config.toml
num_hidden_layers = 10
hidden_size = 320
n_experts = 12
experts_per_token = 2
d_expert = 224
d_shared_expert = 256
hidden_act = "swiglu"
moe_layers = [1, 2, 3, 4, 5, 6, 7, 8, 9]
router_score = "softmax"
normalize_top_k = false
routed_scale = 2.45
balance_loss = 0.0108
balance_bias = false
router_cosine_scale = 10.0
init_std_router = 0.0189
lr_router = 0.000517
num_attention_heads = 5
num_key_value_heads = 1
head_dim = 64
vocab_size = 16505
norm = "rmsnorm"
norm_place = "pre"
norm_eps = 1e-06
positions = "learned+rope"
rope_theta = 10000.0
rope_fraction = 1.0
qk_norm = true
attn_scale = 0.125
tie_word_embeddings = false
parallel_block = false
init = "normal"
init_std_qkv = 0.0278
init_std_o = 0.0278
init_std_up = 0.0278
init_std_down = 0.0
optimizer = "adamw"
learning_rate = 0.00121
lr_mult_qkv = 0.4
beta1 = 0.95
beta2 = 0.95
lr_head = 0.00962
warmup_steps = 558
schedule = "wsd"
decay_fraction = 0.837
decay_shape = "sqrt"
final_lr_fraction = 0.02
batch_tokens = 131072
max_seq_len = 1024
doc_mask = true
z_loss = 0.0001
train_tokens = 1591000000
max_steps = 12139
dataset = "wikipedia_en"
Below are experts of layer 3 (counted from 0) of a mixture-of-experts language model. Rows are named gate (a neuron's input weights, with its number), up (a neuron's input weights, with its number) and show model dimensions 0-159. Each number is 128 + 24 x the weight over its row's rms, rounded and kept within 0 to 255. Numbers have three digits each.
Before each expert's rows: "gets" lists some tokens that make up at least twice as much of what it gets as of all text. This comes from a sample of Wikipedia text that the model never trained on. Tokens count by the router's weight.

# expert 8
gets: ".", ").", "s.", "at", "am", "er"
gate0:161150136139095156137128126162135091121109086138168122122093148126121126131111135121103122096127146090177090114077153128112127153107104121122114128105162135096138127124097109118154124134159112143147143132111124130140132160174103094141119150132116129151115172120145129135198150134159095123157110168132132166135121145098139142087138124133116150155157150117110095118135149170128104097139132121112152116143098155108131099129148116151113164095049069160116151090128102116119087132115135
up0:149140118095149131121121164137115132102114153113149101072133129116151130146102118123141124114076108166092168125139164098108112104118143133086174104138119147149128112116144119152127111100183121090148147122105143087130157125115161131125143122109157129087152123126116134136075161152123100126132110104116137154109129157128148138082135164093127113094105131176142127130120129151153118150130155140148145092120135128167091119118113104111128124128126120099114119103132140085146120166128148

# expert 10
gets: "\n", "\n\n", "0", "an", "ar", "′"
gate0:147142097151116161122151114127150126115128126139133115109132102145080185147142108152114123112150177189133152100167164195134131168148126155214146146141120077117150135123125155123125107171147180108096174112100155110125183169128160119113143155150092090158141134116108068140110119105120125116103118121141129153114139154144151160120110096124099112138117121115123142148128161139120135143113161149109090117085144130123113130133135118124119141082119135149100132115104166141202156153123140
up0:127136126107118172140173125135145141139167080165168115095150114147149154093130101107123094105143148129123115118168175174119098142156130120117166164135101070133143179077160137098113132119147182101128154133167144137119178140122139117115170135169150101110163076098119135131093133088132146122145158127137147143090117170151135108122155135138123141091166106109114144126131125159138141098074152112114080164145129113110133117140151160129080147120118176107117134098131130125104109122165126

# expert 5
gets: " to", "-", "|", " a", " to the", " |"
gate0:148187138154093156125160148190151134065103132108145136092130100114101126119128122111148152131142105133142159126159076130156139115099099116158125116086095138140089125156159119114126119123147134143149125135150166144128133134115107163107135140125113119127150143142147041152133145129123087168136140140108109106105099106126117099153143078119131123145103128148103125116117137136093124174136088127062158124140114165154166106116173106101130099085136151141165067120113133123115111143129123
up0:152134177132121136112133139142107122132143145092125108127114150129131098135139073126187122141099140120137126116122169126147095137189132126129165152105133110179106119128182099133113110138086118103107152123148121156130120153119085080144138118124100170128125157147157122148131113110114139119140142133067200127122117085093142133109112129092092115105129113149137130118119177111150128143090177103104142105126149137148151130113158156134150145122146099098068138117137123154136145126147139

# expert 11
gets: " of", " of the", " the", " for", " in", " by"
gate0:114140147148130150164108094125143149121159127158118120122108113159146127143140105144135161122129139172101161124122099115122126126126116107152125128131125135137099137125108114087162116107143073132167109133105142119124148132211177161137135177144143111129104093150095103085134126126135151120142138157184112122105182119125146143117163121113132139120167114115160111158129133156120085110111158149105130174103132147178143132094115149102131112149117138138156136128088109162114112141117162
up0:117135099073088043127137136121125153124093109101104143145109123139150164088124113166124110118141100099136124167149153116099164089128110143133108122136150143115167164116109109152112112128145153095107160137133110140131135167123118104144123132112109157116124139152134109175098138114126104118075097091124124111138092124110168078137153118106113119128106085136131128102150129154121135086125122084121134116139129111115106156136103125181116099117095101128138153171170151106133086128123085

# expert 4
gets: "\n", "\n\n", "| ", "=", " K", " ="
gate0:142118121153111115122121155150121111070165151137112108106127085099135106094126124097147148116128158113118154127161099126115117158120133129113101121144134145105146154148081151107101064111094114124162099107138170161172105114155146166151133094111148136103122133115148125074144119115083128119111138118113129070143101118112151099161145106111143160106115135161161137177128151070154111132170110106118132099130128129145117150115130104125122155128122100140146133167098146101109116152130151
up0:082108170151117130091159152117118088147107135135104104150123148149088123117102136077128166135180058126108156140145094156123160107117133174167145078144133128088144095138109118132121121092118147182143116094118113135172140141104155147113118147162119146134130114121108147124157121157131086152123133132152135161162114123119103153138157104076105116121116121107152153118141100105151108120157143107163162073085063112114131139083112106146096102122109128101104110134141099116203185136124171